config = dict(
    activation='gelu',
    router_score='sigmoid',
    normalize_top_k=True,
    routed_scale=2.5,
    balance_loss=0.000172,
    router_logit_norm=1.5,
    shared_expert_gate=True,
    init_std_router=0.00652,
    lr_router=0.00152,
    tie_embeddings=True,
    lr=0.00821,
    grad_clip=1.0,
    seq_len=512,
    train_tokens=599500000,
    steps=7353,
)
Below are experts of layer 3 (counted from 0) of a mixture-of-experts language model. Rows are named router (the router's row for the expert), up (a neuron's input weights, with its number) and show model dimensions 0-255. Each number is 500 + 40 x the weight over its row's rms, rounded and kept within 0 to 999. Numbers have three digits each.
Before each expert's rows: "mostly gets" lists some tokens that are sent to it at least half of the time; "comes after" lists some tokens at least twice as common just before its tokens as in all text. This comes from a sample of Wikipedia text that the model never trained on. Tokens count by the router's weight.

# expert 7
mostly gets: " a", " the", " The", " to", "'", " his"
comes after: " ", " of", ",", " and", "-", " to"
router:520541446513463523515466489555513475526510482518527557474482460515538486597517524479479497469530430475567548537488506541527476412509466465549523512493473499517479495550529511507536555469511558477444536488503601465451497511518501489514500476524446472525485513527592560498486465440470504514493493494428529466543489500473496519455439502455480464572533519493443514474430472450421489521562485523413523527417491500471523491482481542493503489614489552455490472423460524424525573427494475430557480530569538482524560512506504456505543497546512534485495561534533497438511636484503447475540562506457477529557455505516558517518481505486369475498501548580464540597561503444432473466479516391513493548477497486493517476438517484485489529443489506424485501513423515520529479494534499
up10:441464409514510484556529520439487489464602481564512559444505487521477502520594529493512473547526420437557495528474458475515466492537401532496534509523508433479501553440525540556521560484505514517497529459578559472553497476464484539516545505456488453497505543596526544492524496457509499510490504489506462533522533562601550477546423456445523481502555497489421483494447500483408480538477476522475500435472388532504512512499434519526496498467483501494461566585487529475500487457491482445516442446547496468544498512473491503467512545466518488441543550519514535468543486500503546462479497456474437519527548456471492545528547432471521556561513529564499472544494492557432504441477498446469495538558393502480512514540492438514499497481462468471553530544440512580458538555544414
up11:454540506490494519591483569483431446508385482535583554541541518491441488483507530482519437543522560456546535461511459488545537454523482509549571479455539467441496478486528525532557542438516499500508491503538508481480534458560510535483479492487441462513546446521533461529521491434552531513493487475451497515443510557488568490525500545547452491486513449490502536501492558469454440479506480605430478526433451479532473525545488506481490483533503549456500449563446466543507524559533502513493521503475515509441443425507498511601506468540456502460498485558565453528605523539604462465491476495437511478442519507481516564421483524512403495544518499491566480509559548478484484495438530508488474521523448455463413495443489487513511626497509436532488426499526544506491457453520459
up12:571491511487476531468495534545475510463505402552530507495506480545538455442465526480445553535494489453506563487503504477490458480504465560474482525528479480454456547531459535549574510411462544535484546593433537493525492501510539500529533442508441475516514437506559483466516460444508520513462535508522437518529488553556507539542526515504474475517556447512516509432515488452516473469470457509549485435469478515433504546496419486424539475584582510525447496509448465448519519467575491476463564468462514528507547480489539458528534506476479484513506520454517526480506472529538448457535483545508558565542402464533540541521573486548473432503461546545487479515494500511513455428501497468503363498523458497467569465613585442514549436431545526453496597512517459505514447475540513
up13:517528479484522547496446471527450524535488445572521478559514530530507527491517505503502481489464565525467525541475521542477477487486491479525500473503495525571506458481412565474521645539496586499480437518523497452537502515548571465582472464476463396469480505489545578516529506493523396385453473449470503478538498533467444560507494541463516517557406500511429578417469511460438467459477462542442462494476481496548476529495515555416552495528504493524488518577546478527508521474500518587564478471540607524484475520538510466570471515469433508553457458537485548472464494523485528486470520496521538535472541543524490578452525476465504469511494481459534543454473449507522489517450527474441483480410490542416501440559461433505478517508551476536503481502517547519489453503534491
up14:477535495442495561518517502545509532497479432558519496514537494570519583440498523411494453552492455460489567507534547464492420465571510512467512458516515518492454522542457589524493593391484516535476510499504456575529527536504493460517497463536510434475481515530522502460489560509460490531480461454548548490543478536553474527546412538453487427546534482501504501470493491570485454495502431463536477590504444482564568507475402481498480409491556459487446463452484551508492580519449518477535558474511520465509476520445576537574592507458472530540477498507496513455459490515526491488505484445477437571473456512471480569485502468523478439461490506587509549534582491486501570431451518537435436496533476425487493493512475420520525472507547505506526550452469503474521503495522497
up15:501549437502447545458479473522568559534447495520505480490549445515439544468484478441508466494471482531516481546498531502518527562510521432499546511539511421397480480447503479475519542505490560495509514480548540478432487489542427535468506600500554446507500488543492580575472501507515469462404464462443571505548474527452521458531449461507475542480494522513555517517463522519412476546509497545459527542494479529484527483539459436547480427509486542572513595554414520458511553520481505504481427494491543496542424511484484486462542468448475515498507496553499518516442557466525459528517536456512509504543536511377544539411535437455382537479457508498585466538546512438526466527482522514486488494507491543549538520548518481537455471563439547518556480553493455520531518465465466
up16:504499494526522465516438519499481458531512493517538437505511529500501534500589586434529523510546502510541399527461426547380471481492523465538491505510519511433553529439547514453523508477486516523516503563475491474541460459539562523473554503512565440583547446504527522514507500432490490547443484509522537525512456507503535489510476491472459516556528461515459474514507476423409485524515480511535525541477502541484450556431462579416481518528534504527523502502448570439431530426473498489502460504528433454457416536503524473560516556485499464455524536478574480558419502496517489423528501517536488515590503543501560521441495479554464496550510535462486539512481483420563504467499466474522425505548512415516508482550505460546510479518564434458535461454607554468476466467566470
up17:447506538588475552473489499531541471527551510577547499508524481535490509449483505518436570526461460504541527557427479449479531494504520431468491494458539545469501495490490602520530594472495523483511526481504547479491508479457537485462578504525486453537535547503539524543436552581473460508507522515517508464472524548457495455550445450588447453530546461542448473439552507547402543389494435519487471560518368495472508505540487528493435528537504476511516430463491509460561559467450518441535469532496454556454424571486492426508510509486533479475482440518587485520462523475505446474496546526440516479541482519502547482501447457534477567564535492495470541565495512458561458466485533519511482484438444521437480484533552527496493522528475531432477536500471497490570439512444518
up18:420587551505490506503453510468470525460462565490537553490528490564520546479512508495488479518505501495553521488500528529459411449530459413501532513453556476551563587484484551479544522442491532434529457509480501516557523497539462483506514526472569440509470468469512513578528412477454465499399560475470523528507470497498462468530490508430546488475451506531514519484559486534421466512459479512465505533446496508518497503449505553449450535511497514475428484540448462509569597489563565501495528588480434446529508536472466483503531467506556527470506620435534471516516534505555543444538452493460468554424505497515483500474496449475471526549537589480513513518582524490483473423533556479496395476492434485480482479550562467518529418521505454462527559511469486553487515488563458
up19:468580509517461508524521498482458495482479503579454547482597583558518522462436587500526483557521501487569511458443520525471468495510500473530466486521537489477551484485482498576513555464459611467546497444487456526422485516487453519506505477572504495552447533495539455514489478412452432457446535462436526443525531535541503547468516471551446556504479391510497460520530458437436556426517482539518557509493509495500461532510492483540487504553525445464503492434527479532513513445457564490474495558538537461468561452494560496478524468544470460417454498486521559475611524574472464461519429467493514560508452534494475521497536506570473452558511471519562455513534493492467495455520452451474442499507524549516472475548563524523520522400528481562491479549468549466520491469505447
up20:517503392458456561509581443528464499514552542501574465542463438475496490525472500496532567562469544508514533505509524578523501503568468439526523525428554471427457468467526485501521579515566539519479570463479507504503453510466447532453482525496536501459525459433480559545474456486480495533423544488524547496498530431464499444525389506456483491501499499514527477581549478483473494461544509476463549564502454484403508530524415539504470481510568524481535525466474475476512548536504545493555589490465559464438550504503585478502434460491553557495533494516523504440506555531498470456455454471479418566529453503497524497525549462553415583517531519478534550499523490535474519502445465440477493502487501517486504454470494492498459502441466528535512367525522563490446518505487553
up21:555484491503504500467496514496442527565566520570519411439482478541486524515463495499496453537477493473551495526482511460542500494509521485569484447436497449556479464534521504590586481530455530563505526526531505520550451458507409444501545538505462492471558530541571496510555460515414552478545507547494467577541478556466473535550498463544511411493567460506442582502584490415425455465491483540412537524460495496516539494380481497491460514533497491451434539504437540509442550494528527530504474453488543478471533495487552465445508494508440458528511515508496510524543483419511497544435552486448527498489393474487534456471545498530465464471536520505543499519444528416517531443447471476533472492484502530526597448475525486475564508538492523547537511471451478470538564495491556
up22:487548455445495539516598532410416506550552476535561465511526509521535472567485526503459478587473510468524515552484511514482443460522489456452511568528443507478534561513476423546509503528423540536485504541491502485465495579487546470472505498496553491485477467514516420520472499468484482448406477455489558438504500593561499488457439511422452476515517491572521562518501460486521474548500502539472496451484483510439490548465483483497492461529491575481468451514443451474500561418570488486542500508465481454508523497508564500468521508499502548481433507500480473491446456516474459537517507519487559595532497502552493548487518460569420548559489549622480514496531536415470476477559485457538437562442441437507586468569498488510497438439531512485492543497504546485538501492501567
up23:531488481508448491514438531482431438486518480486502536464487481462470524542424536525513517496477542581504556563467503500496496448539581457572493468485418489532553546487456508519443562509435482547467605568502550569494526534491551544534556573498507413486561484539525495533511499449514428447504558493538493547487524483472506452477454478477552528551510569548459474440492462461444525536499500531519508544437482608451482500455505497465491446544535501458507463473533472475518497447556474521440491474524538478430551523524477445561469477455451510521469534544471524509489494534524452427495505424428544516509480487467476476437580455460466477517488530481498453534593560521549534440506519405475456544510476562502450514505480432574530541491498452532526591531461496480488494458554491
up24:487512462465438520567479510438517477454566415464568494446532581447481509544500471511433590527494499493543528543509575549527460423479423462470503463535449459512518552462440523489484513540474539553490497557439503504465556448480465517513457491543461508580496559522591604522511452508524448511455478496494520464548505482492523486479429455495516568467468470470548501474479510470486530486552534505523459500518494517557493549537434454522504416525552486509540484517441410523462475451527497465456508512544594474487498496478597540497462514546553574435421543455471544449574539533481451491504496503512477538476478531498558469545569564507442555480453490467506513477587507499508533577503475466508479470498447523405454533504477513515492541448492519480440501493464517491461482510572508
up25:469606576455568445492529483496561547516450478474524539495575509578508485507508557559467453520494487536536507542514523548434480464544478584509465433436472468474496505504362508514479575529496522476451470500485516543517487548497485494536440481516533454464460512494541500459479482455456469457471532466504543476584494531517441436494539390438446490475577508489527508554490498518508515550512541499509451573477415439506511485539482517473534493563548533394566473489441479478454532476518474426551487549478555451462451539482512575502531478472523513457505474477527526507464540554467426475483524531549453574503487458473482465490495458440456513494484535555513507458538569472443559471469479509491504497523518524441498501497440454570529481530478472446585491522549556556533518517551514
up26:495519524516476482467462459480459525499506463532587488472622508564489564557536524540483483578534457459626559572452468496490519507472389507468487510497455498550486533539440488550522573440543487578522560518501497528481469560539557523487493441517486471462468523503466537466456468521497398459495494488463507493516433499512520465448535421475522532536494525472523490466482550519543542543480506506473492499497532515477509508434515479493452498522517502493537454584427390514450510487492504500463518506448515473480458509503565485485444447426485435450503515426462538477526513484496426485522501456490486540425545536466534460531551465488498501521520543459461502572530459533509467540495479531584532574384529528495483437517521463563527538487474506437549469473505541519500539481610539

# expert 11
mostly gets: " the", "The", "par", "---|---|---|---|", "|---|---|", "iv"
comes after: " |", "\n", "-", "|", " (", " 0"
router:499506511549535542619456499489507555498491542506507506499489473489498438443504456465494487481510491413554562460518522461508562512423466548503509410496557504562506469533499480595449454475540518548512489542532453426516518431518398436528507472513474527495497452441455557495440450566513547518494513486500517508524526462519464501455498523556473475515538460563515534503483464504507521495504483457562481538497484473561466492528513543470545544548488487481514499477488463610486493467508539478513458445477536448454427519463516599576445560548474530509509474558519483457510598524472456546479525536522458452483550485523533503508531527495463557530532503453450545398500473479481552437432572567450591501507577502482516525485571495448469448512550517497479452492458504532465552455422449
up5:486509446480485526593484477486498511413549503512530507585511416531502494575439442476427521436533451464510498475429469565520521515412481500512483419490489494545458457517509507546445441497461446576501526508485402547529543513605470488510539497468424496443556510516487522530469512593494517491523454506452487483494571516488642538382508479500466509429484563534538519482522485478484576440489551482492450494473518463529502532548503521478488484584499506475404481573528491449486499541573536486477453541453547514513502473492530559545477474551535508456497504591468526518532494595494494483440522447423517500545463494545529507473457542517466512515491531478451498499499503505469507513528517482471538483538435514547500471519514548562454512430470475490509438474481518561523508482527502
up6:470492475523509519540562497470526496464534504542567468498521511479501504483442484462536505449516483487481458515535545508541480499538523507523575500582500486515513409564459476519474533556535609519504498505480495512480444513498439521586535470488493426486492586512501393552491504528492481530557452547522498547530545444487502504448476551540464427541530502446577574479496418484542427419599558474525496553465480506473454497463526535528480524527580502512503406373510482538490549466514456534462436528509509539467520473446486524487462539501494555497478502453477406542490516500504495479507458468482509388512509508513452469389480479434519539436545490458600526515528501529482535505479545509513513594546436453526478469547440535512494450502514502477482501465477491520535515470539445
up7:419556492503512524485504477521530500476490481559571495411512514517465447525459523518531371520538491424540554516451490513562505491436529482453492518526544507506441497533429483521553431505504526486528439568536502470465470491533432441499516454497537534507514502459486532534466437465454509476433433411530442492468504518537552512561506566501474472490529551561485519523540495450481522423467524555457545573525415538574491452458558534549498580521444515538464551467521497527536500450539480489401541526533468514404514484504518482540544601497480554467551494527492476510515523548541508505537494493466482529468508420532443535517525488398504519605514519487534547443548453462457498487408540464475453564472524478564529513511503458483486464546506526478518496492487522532468495498445473
up8:472452479475532487553460610468500481468413514532555524532459479533547543463495451494575528549475542471501512432614476545438513561456519545413506468503561530483455448503452454471464474462506469465425503549486518514514548466482517514603541496489500542457476510567454554481460507554506524482429439494481525540460544506563516426475545527527429491514492524459471448519435530478516523535547458512535535501535474586603534488524443477455513496575516468512458477495498479514492503477582476491517432514561510545506491534459543544526467588539533450508497494502500511549491569482492464579506459489506490539427530564485491479449535491451514504484533453493555507500431506471520483510501534541498531527556504449528502464467552492511437498446440428490482470461445495426503575418505433
up9:512451537512444515480488428523478504430478545533516489506546504515497544534513479559486551528533555408578430534538524523505520608423466495556486455506483560476495487477513582497447486518447523471465440525461457456485516561570477476515464503503508412484528495476522596491517452511520484512466510526537489467498538507524539496484487460481447486494527412482483543519488510475473536599482498461464547550528453493474451444544483495470482535532549485458527489522418485535573520453536435478497472454505477354467471562478543535492522538451478466540478484599496443483487468574533541506539541479460552442464483439441527448551488484429479522523460518461482532514496541581538532531461495567496515556479504456501507533525591441513536552443436508471436485480498566544510542486489554
up10:473510476516456539505511459507447542489491494513522489534520487501506458447507459457518512556533492519498547454518475520561525532489498464515473463461566510554500530457468513461569454506507535523479443398558516490525478496513573465503523490581548588490531498459559476463512511477473547498474494471520554486547512522450481512495516400530458511496559470518528601529449393398520493412524425509520510544562500460487445555494488493480476511521446518506542495445461484528475567557561483515457520446388496469450504479536485507498494514521474466445530566548516523470432555445487519479514474552485461498499488487513513415548445566493378517500516570443496472493536564502498489426478450489505574493553504614491467537557523470528492493516557464485556511500447560550473566519431448
up11:526501454484528481555533472557512485516483516480586511484405510461500497495418449503509538546429500516533501470485471460573478538467547546483541470546464548561473464513493515531496434489482515513446512495534474537442532461488397515527539515539489536419496497503509509447562481478483539537478496496473437379459519453479524554531525487485430444440514472514520533493531503495528596536542457471493547503537547425572458480465472486440470498506516470540448490491551463481525523468519562535462494479494429566540491497627489507562446472492514517453540452585477540521494494562510430548467500513550505478557480531508456503504452449466492537516473460450528513517517490481501542482509516492558545493507540499503608473453540580429414502496473519546405419541494514535457504488486607
up12:477547476501546496537503472481521436521492572552470453410454496498475473407473479479492533535523487456486484561506513503513508495515496513518519467483547573470473538499456436496530453442530540531397510492552439478589522473456467504590505521470507505453571512510436528464488489468564494566495504515451492461519460511431594520405490523465520497400548532482498486520526526499421510482401475430498514555525502502473490484549436518455478526475556526477456469447523505502465528521503447437435455483506455493451494556547528527568515567537465546522494466504529533465557527551507444514482526502520530448546547542541568485500551505490554443502520496458484459441562453483417489465524476450494510536530585547546488485538547435553558530524547488546476448555487472613521505530486450
up13:497462462587461457559511468470538555488545498531538489469472457555502421487536498419462461571440447507522508487490490442515520523573462517476450475539489504502504519556473516488455533508456444512429474492514464523467505474502446449563531533523510514451533418487423577492482458502538547573482542433489506511572462503525484517475512527578494477521543513558487531481447474467485575517462455412463479528512447525508466505507440479495458477480611554536490557424458531544529518504470578488484469468563486514476462541534549507585492525523493469485484500514513488529527492494468511525426438528420565459472559517421478478557494571481482579587526517495489536446512462480540460426422550477440526566507516536482486514516567512491534478545584549509489495498510484514422513422487550
up14:496523458544493494506474471482545500461497565512488473450525443491477531487557542537525539491487493504455529491484462507441508525523505484555471488514510552563451491469501513511402509573439544475480460496467527472547472486541528512493559516456459549452499492458511556519535518503496509591413501440555490456469415454545460534555450484436427480514500484554482518486517473577456511504464584534521512547564435484518512542449480516489428470572561470538502492477448426484558419494469477479523483465492558470499486483467549570593522491374587554460535463531464473545473517566506545544532478546531501521489470492510470534536528500520415560477493516458496522500520467498542518448488408435532503478475553555375509510432523498558492493586569473549514506487497516490440541473452495
up15:519521509454490443555456471456464514550509451504506483484567472496474484462454535539532527527476512497473552437513490531507574583482550484494525549490497536482508456505488483497525486524532492502424458504415607438478489573499507550549484562375428517475546500477473419479480472542485530454390525494528544541589505480533497500503436512490478411430535475471526422462411504518519560583514443498446485496513512550490469540537554469473572449491478542577571529512563458420550444493567551489490508456559520479491492508534475555552555493495424540544512468495477510487486478478510490512497450501552564493574450530534442423507469554522447508483531504426493477483502475509512489506523483459481452568588494544448549535562490520501526483497526490475496474488496453521442521461509514
up16:471495539544473552506527504566425529489429467526502464514506491459544506467484504509419525520446518492566524479435524490476581456480479512435542518520489499564548497499510480455426486558542469587480518499550553482565543516502463521515517473498507527465433482458496434471483500520476460426474500435485561476468608454529510507497429539520435457494459565444542467517457515497419479489430491512516571576560451504536399475549504526512512522524614478515502549504531399526525545524486523519604496477504487498501469497549490523486429477515519494448567592487529520567476500482458446487519462535529492489491543500514527469412525522440498472482502478431438492496574469585457550524458460491498488503506517465460524484470566473474478514545566522517479480494452556533462578441495555
up17:603515441568507509501485530522432527521519513542466471510511484450461513445467570511454462469478482499541562507519531440470505513440530483504534455525531450537434453511533562465432512447503542502496524443497502509488492468489486518509553517551454489491489492505469525464514483514450559505442459498448522507476456523531446604532473477528488544538542458555504510522550464496412535507468481476533507468505551470543460474465495502529450547511435483571588528419528546516461501468487559493485497431548464439537473555495522504567501530531479416543484497446523447521509583464462377553473454578461496477522514489503540507447501532475450547537602395516459516424487477528503536478448583534523530521526596479458466487577533479496463462505529471501507519470451465524518535615508488
up18:569451549466437522474588504516501527494487451534506503464502496521521449489556505578477446462492476474538569566534449454499546490501519543525392538509541510480493460527358501501505456489543414523513444539532434424459572476503481504507525479484456518536541527445538490493461506470519445445428534512468455497474469573535524482504491435481452442505475451532517467465510464389448496479494557493437510440445487474477470488532531531522494500551514476484483512556518548524528514480519504452520556529480480470451492464446491543531487534453463544495544497545483505465577481555472478547574548528515458525499550515457497482488459467504495500536515549497553534529489551464491512444608525460540517529564418505485479519457538565458520537532585423523557496421477502525478558595505565
up19:485435590509551458474466435535495545485507512494513533441473458531535477435452501528489463451483451514483496505553501460477570517468482623490455446516498489464509516518488524542412464476510555580472461434550485539501480516540507530523453463556538411497526528507532520533515479501484487526402492439517511497529518472506556506442410593475419463567454482503531527464510485430543523418442472497545554472561400568519509512477507430439534443524526516473496491442491449501481544473487486463512541525504558493486484491464637477489522466462466488499492560478523472537525508588500510479537534552464532519533489487474493498487547512486492511458513495554522492431509411560479503485440486534503506560466528470509494459519514552500558538498495396555523519545562541576485567491549482
up20:434567550512486567465486416430492506468542482423569525492439534485528440508521517462521461568454497486551523522493501480453554489505459451452574476516454581523545516534563556488424480440468468540459448470524546475479521539518472441491540530464518559482501477512468531493475499481522431444493489482485529498523538489526569521496486474538455477418473441503542453505530572440507555472506522447502455514530528525586488458475512505459535504543556523489498529451510465518537476463511455488503400552593464449544472416404581572487472481440455541470514485556544535506496483522500461510510503473498547547466515570464523534433509502496521581542569494525504469503529449544513471549529473562511531528489517407543518505514572501536433446418516452476495530494464460531452559501544468
up21:461478484537465584554515471429487538366502518469446506464498431488534447544405470565486469523530476475554492465497509532484509505511457451476525451499490589549524455490437531493487457516452534470509501464459412511513471455576527499512555514508547527513517550466516440554463489578411512525450503434530570483500464504486493522523474451507525443532471465566471488526506439489542488473582500521528523500527483495495473479569475508412489504530493450532454515484423482516530450487481476544524474515445553463443489469547574543554519522429460515562492561565519510506512593579465507430485478536512474490562528604493463457525473539542499554479503545500568478517485501464472470544468473516515497535479533553485497569550515518551501498500428526532481465531469533534456480528371502

# expert 2
mostly gets: "\n", "-", "ur", "p", ")", " by"
comes after: "\n", ".", " 19", " re", "==", "–"
router:487421513415479493487551522452459434481559449498466498557467498502531480589481468498476513500524585483488536488452436524486487542529484498463508607435518491524497492462476544418482485548534452522493500496499495531496475515533535413487519518551485548467473444618481496574570508474521498545506530477469531468412488501468460468481527512481471477468495483486521442527548480404475455480460492430436546478495506466570565452513570411577484422493485542501525466464469563445542528561501470485484511533494550469514564548482479546520533464489497461541476445444552475511511493483459580512537515478487512504506508600516469521519511477509503517459476493529496515508487639588540501524503444575491463550480513505506590410465528479553520422538450515446486472515491490487504533509522444
up8:498430411539496546560495572406442505457516519464542548536513544549469545534468513455454513426439452440535489497450574517560488496510527473508547531487435469496428515501482570549484483481473463451566528498499494492501469476541484457511522483567494432420491507604476465511550485489562501579463571522545545551455522542493514508511474461566529451572496482513537534494402480439541516502509535459440494466478522485501514500408507471562507445434489492538529495470486525468486466467528466496523521479519410467575569533488538508518561554450435463496499491483505429503544476462587503510456486503427522425525494427529558526566487517574530553544505506492541533469495474511494479511556519430506449508504481519473578477477460516505530464542457538413573485463528517526504476501492489
up9:510467512448493570480549450512458438453501510550496535504516466506509570582481505512517479529431484483479475518458512421506495485468491536552522506444516495517501507495493502427418540500541518498502464450444527483462443495454484493483556480585540518421509494553541528486577535509470534483482488565527508530538484397487516443531483533432413498468521454500570506515539461560472525549469529550471527411504489468509493422450503526558467550498474507550529469540515496439446477473524427489539544454525566562490518463591478494556525508462495407458490508588530519540503496489499572538467491496509515464532565536532451589463553514526536482503527524521483512497403547470538490571515492541482469537524433553473431469498545507491538528495429473459485540452509470455450544533507358
up10:519535481410511532535548472477534533445593474519512491573553445529510539541476465530527508500501512474527436515420456606454485547495507511561600457452488517466498395495453510424513474471532558502495505514408484577495513433462553519475559595515513525478454434568601465516549459455510419509488467499446534537481569452553593438493492482498489496496525486464521452439462491487494517506492474463478487491494499507528512487458540422477512530415516452520569463446480551507460557541528513572514501514488433436466538503480474531518531473480487546487546470479486508495551447450545497620445477489495481500526520504591521496461555509544485502528449556533506519491512496566489535472463510512543491530472414552505523461530530449490516483508494506497449516461446517505493507446519439
up11:465517540537418449426532443516466507455534503556448445528538493475548530538424449448500496526516486553568498523459479443571482488533571420532537451477498536462559503482453469510522507448466584449554448485494481545462493488519405510514570512602546566498517472611511486530551470411526440479453546490513472497453510504545525495452515471486514565479455475444557532554546504455517493460494475457552564544510519542518468469455534443481526511432478541463515463513496479539488479534506515479471507481482464543447465458505530535486480499485508521532509470527481531498484483499495510621459493446532415438547485510490546511488500547460522522446542500555520537503472576558515486541462517491537473540502479482485515455461516556507456455557474452459496465458530614475509544407593472
up12:481456522554471517441529451501556505493535451504550487492461483505531548577516473485580538549577441504562447504482474445461483473446494559430508561458477527491503545507515484456463508570546503503497544551497420536449450570544460521518480503521474543526513529481473495452593559471454488503470531443428544504405503486536508534544515506496488543480495478491467495504507586506456516503411517458435483549507485525508536444491491510529441506546471462492525478473484549408545459477471474479499525472513458486438601463520470455476432419446467422433451464562499522523452501513549562487476478516560417515497604468517477537543557467469536562491511487524556491501440486561483523509545528514519455538486460446534554403496537500546575490561491458515476513463545559511559508488530509
up13:527484433466514545482483489549491526462501439501472488477540520457471565581479489466545485473535557507508506499462510536546500448505537574471485460534531486621504619432428450476472557511538519529518452560462479508544513452529516492572499515495570504466450508515507430473468541453485451493507546516580462508509538550498449475574463485498471436446569497487474440517470464480467434462457464452486511539516433496473554497546530576472540488413471490539578450536479455469584544524556519494522497418505494486544514565510448463443505401525532479556445562486528468432584489483580523561480484462477552531490553544489485468468543451512539500467436509511445493453469554514490510490472545507481491543473516515466433519516508463576494506486517537509402501483553468509539519475501485
up14:545622523489432500571515507443466534500536535499404423520495501522544487626497487552521495561515539482581524515520496557469468471502477476486536487543517500505506459495489496527541461458487486481416549560538485472527529482532524434572455506563558479513514391539468425537542502448523476501522528492464507468460533512447499559423499493506453434498513452445519546487487488507412489485456515462504435495437518501505562436485503525494563503462519541555497497501472484499476511480561459492487461455515583481441546559598553489529525492481502503535503461484557498557497469479497457505541499507445498383530525563506565446526501452417475523501482459402534573394449559551459503529484476513523483465538520520544528454507508452547529476530500501511508505495493427485512505449528496
up15:462491516444432478529466514455487444462508473523422437519463491467496513477435457544516593480541474487519503507463545539553438515522504483483509482461542506492477510507511426463473539529497494457577541461505482474533483539512429588472514500533494506438481496605482449540521536452479545558493493461487549479457509501506544460509492437511453455503560538516536419501549486522495488531474481488396512468519494525493529461457486492551473497496503440490476565460468570429438511569480528517530447528505546492513438468448427464531495488505473594553478545507542470523500531564461552486498493529575456535555506517573538528459562488459469559532567510497505456512530543525500485478489482598493442576417486479594527494480502559515489409576501480451461440608519466481448554534540511
up16:473514467475517521503505466487436453479543538581443449472591475550496577529451498485509527509478569570594467507463484521526494488492531494526532476462496487462564492500558486425467589507474472517511451525494538590502539527444475486532506546588577539460462530602522508429457481517479550509526590491521483523505494404547491561470498418459544480426526424528544465563547496425462568491466435486437499525480482502519514526498513498525482452581529519529514480488497482458443475515494503414546461487479535424516474455534543579509419530506471524467471493521526478449496527482492498511448513487448467460531498529500517521439502523517444506534490441500459610444513513497423502491475484495508497513460479527561483494470507547541457416470476503510484436582479516591545503496543489
up17:511501492487489489491516481471450469495494420520534497473556566527454437485523492489459511503560511469461435452509415503455464553457508470490458503478558555407590481486481549508509487557509515471504539513491505527518503569523391451530517474506471505471476434490538516535524474516470491546481502467495487527437453480537533542515522481476546501406543481541562512523580484480509495482399496569441486529545504577494517490492514474499421481604524443514477460518437502502484550552462523466571508506466505497443515531563440554576469503408528467470487463496554447525458493507445500476528457487462503476518504561610479516495520429508577473488588454511525541567543528553487433518559464410561461576468508551533545521503501495547501533567501515418527483521440531500473521493456470
up18:486459477486481507460522452534502505420504446533560540473485543446407479508464487452449476526433525462502527476408494548503446499533490515481477529420577482490528496517543559544489470459543480521506517525487542451469433501528498495536472514467526549439511488588515445523490520483502512488531468434477525518490576475489539556528454475542515503565521439527449432480476472518448484518459485536540523561519554511593486455553520495559373500481520476519496464545526457517507502563598491474464510454479478475535508497504489556564501477491495404556530522520521515478528501525546490530511563464508507475521546534528480449559494548463504440532437527487597457510567502422527489539354499497521520518474502550519537496482589467498560442496521493422514504429499466432457579547454490
up19:464397515486516574526511455515426507574524545501472464560540539485527530545527504496507535575524461529544500492524481508510512486469454413450406512538502507463493501527459547428481484550482498563567538528527540481482423488551470454534512490526498524521495517458481554460490554499417523515502521498499536507437441471487442488475503543504520399554492448498567486488489400450439532501464502440444535535542466507514508508428486489450466515564562439522532453424473448476524522532507486466550500521468495467479541551527551531588593406467524482510452572542537459472508474464504499488513467538494498493530544521452495539583545442501524456478463561400516592551497486559570561511547460466523483521552445567550528456474476464521466442480507510509470504450494465498513475509476494
up20:478500515514531530512483479463476471498568456466542546448502490503522467523519492469460519405516519484575509539487466497528487615509471491511462539397533491497471498520476514512471554451472566474467509499530522499506493504486475569560491466511476513535513533577448490528523492445537486458521558549495574484511570461478439497482530493485544528447476519528523492504525540440497463448565515502439497459465499551570500456537505497500489393508436599513550431511504465456454523484465512501424407536541411451438477559456444479545447470453449497531470523499510506522547463509496546536521512501520542469461579609521464542583531389526444520485515489456533506473525483545504500478494554577473425562515499547460520471501491473481539422556547474522502518536473486583392465501524510
up21:445465502466449528494535568444483533416442460438560495462549564474491447553476429551531537551532511526549531481506486504455464434509491523472541541520549545483467419528456498472522533519485429508485477556427441502530418526518549532527509528549602568451473506557522530553508486432566520477504534487440529534485498500548454472502484471497520471480598488499538572505455473469519558457532530517533447484522484548538502479529538487571450505546493479519535463496444534498455478486547568469561508526442488479514479481497523499453509519451550487462436489504469509445497514551518438422464475482481489484569478542479463528508456464492635499448557500555559466496456517452501421528455492572501462533539528480439576445484549449520543455490434500460539474529458463562527458487491542
up22:528500528545433533516548440477551523557510501539559498542571564415456463478426471515508518455494544537467399522473492493494512553508555582471536535486527472482525424572453442537527527500516502536505432521579494515527468481471515437483507441463449484565513520479482463571470530508552453497493489472438529475441564491522473504506410420420511484519474512509476467444533486530475473429467473542421478447461520500572466501471521512507468445534484525429481531504494445492537516451536510436520530494459490545510455512539499565475526522478518493498508506463548550514458421463483579547480530527493492449486485521450558488509581538466517492440552425469570503478536487579529455463553498498474547580470530552447619479490496513549533498549484441522593526464506486516454517481496536
up23:487421466508485505550508505480524535479525472522493497472470527539514573558458470471464504549485484513529530433494458459437503453523482530487520645520489470489456475610446484488504494551480495468518510547532429492474484551461444508443485495556418433484519484500555497641465591433449464473430493481533560497462507459557429459498471448527474518491548496476487431501522558522468490511510536489428560448520505466514525509514575460507511514557534515470514507498477568579534554508519551467521545512467539448411519512510468562558452488528505477467500516496533578472529521444483419495495473489465447550506490591509532473478464497491493431436487489497563513483557526527545520463466448511536483519488516528526494403546563548534514501540504550420493471489429569475492503535472477
up24:482459435543538495537511490542396462484545506506541455487559459518553508387500425495496504533464485460391511509499472516482480462501470496475490531438487501454518487501442519427475505531476544499564497499492466530577510569553488539497541522508453544467501506543484453559475546408441469478528492548456550525502492529532518509482481498547524509471473433541529468481542469446470501552521493548431502462526569485577479525563488512568499502493461520507555410593453511501425501589553502485492526447457465534443500458445405575446481513530519493489494448486500554520526504506544511490522498526530531526498548540364465529504518493576559576459472535532453475494534506572504540527552558528512551488574444469477462431502505436502484473487523469395493496503510504488509478548499511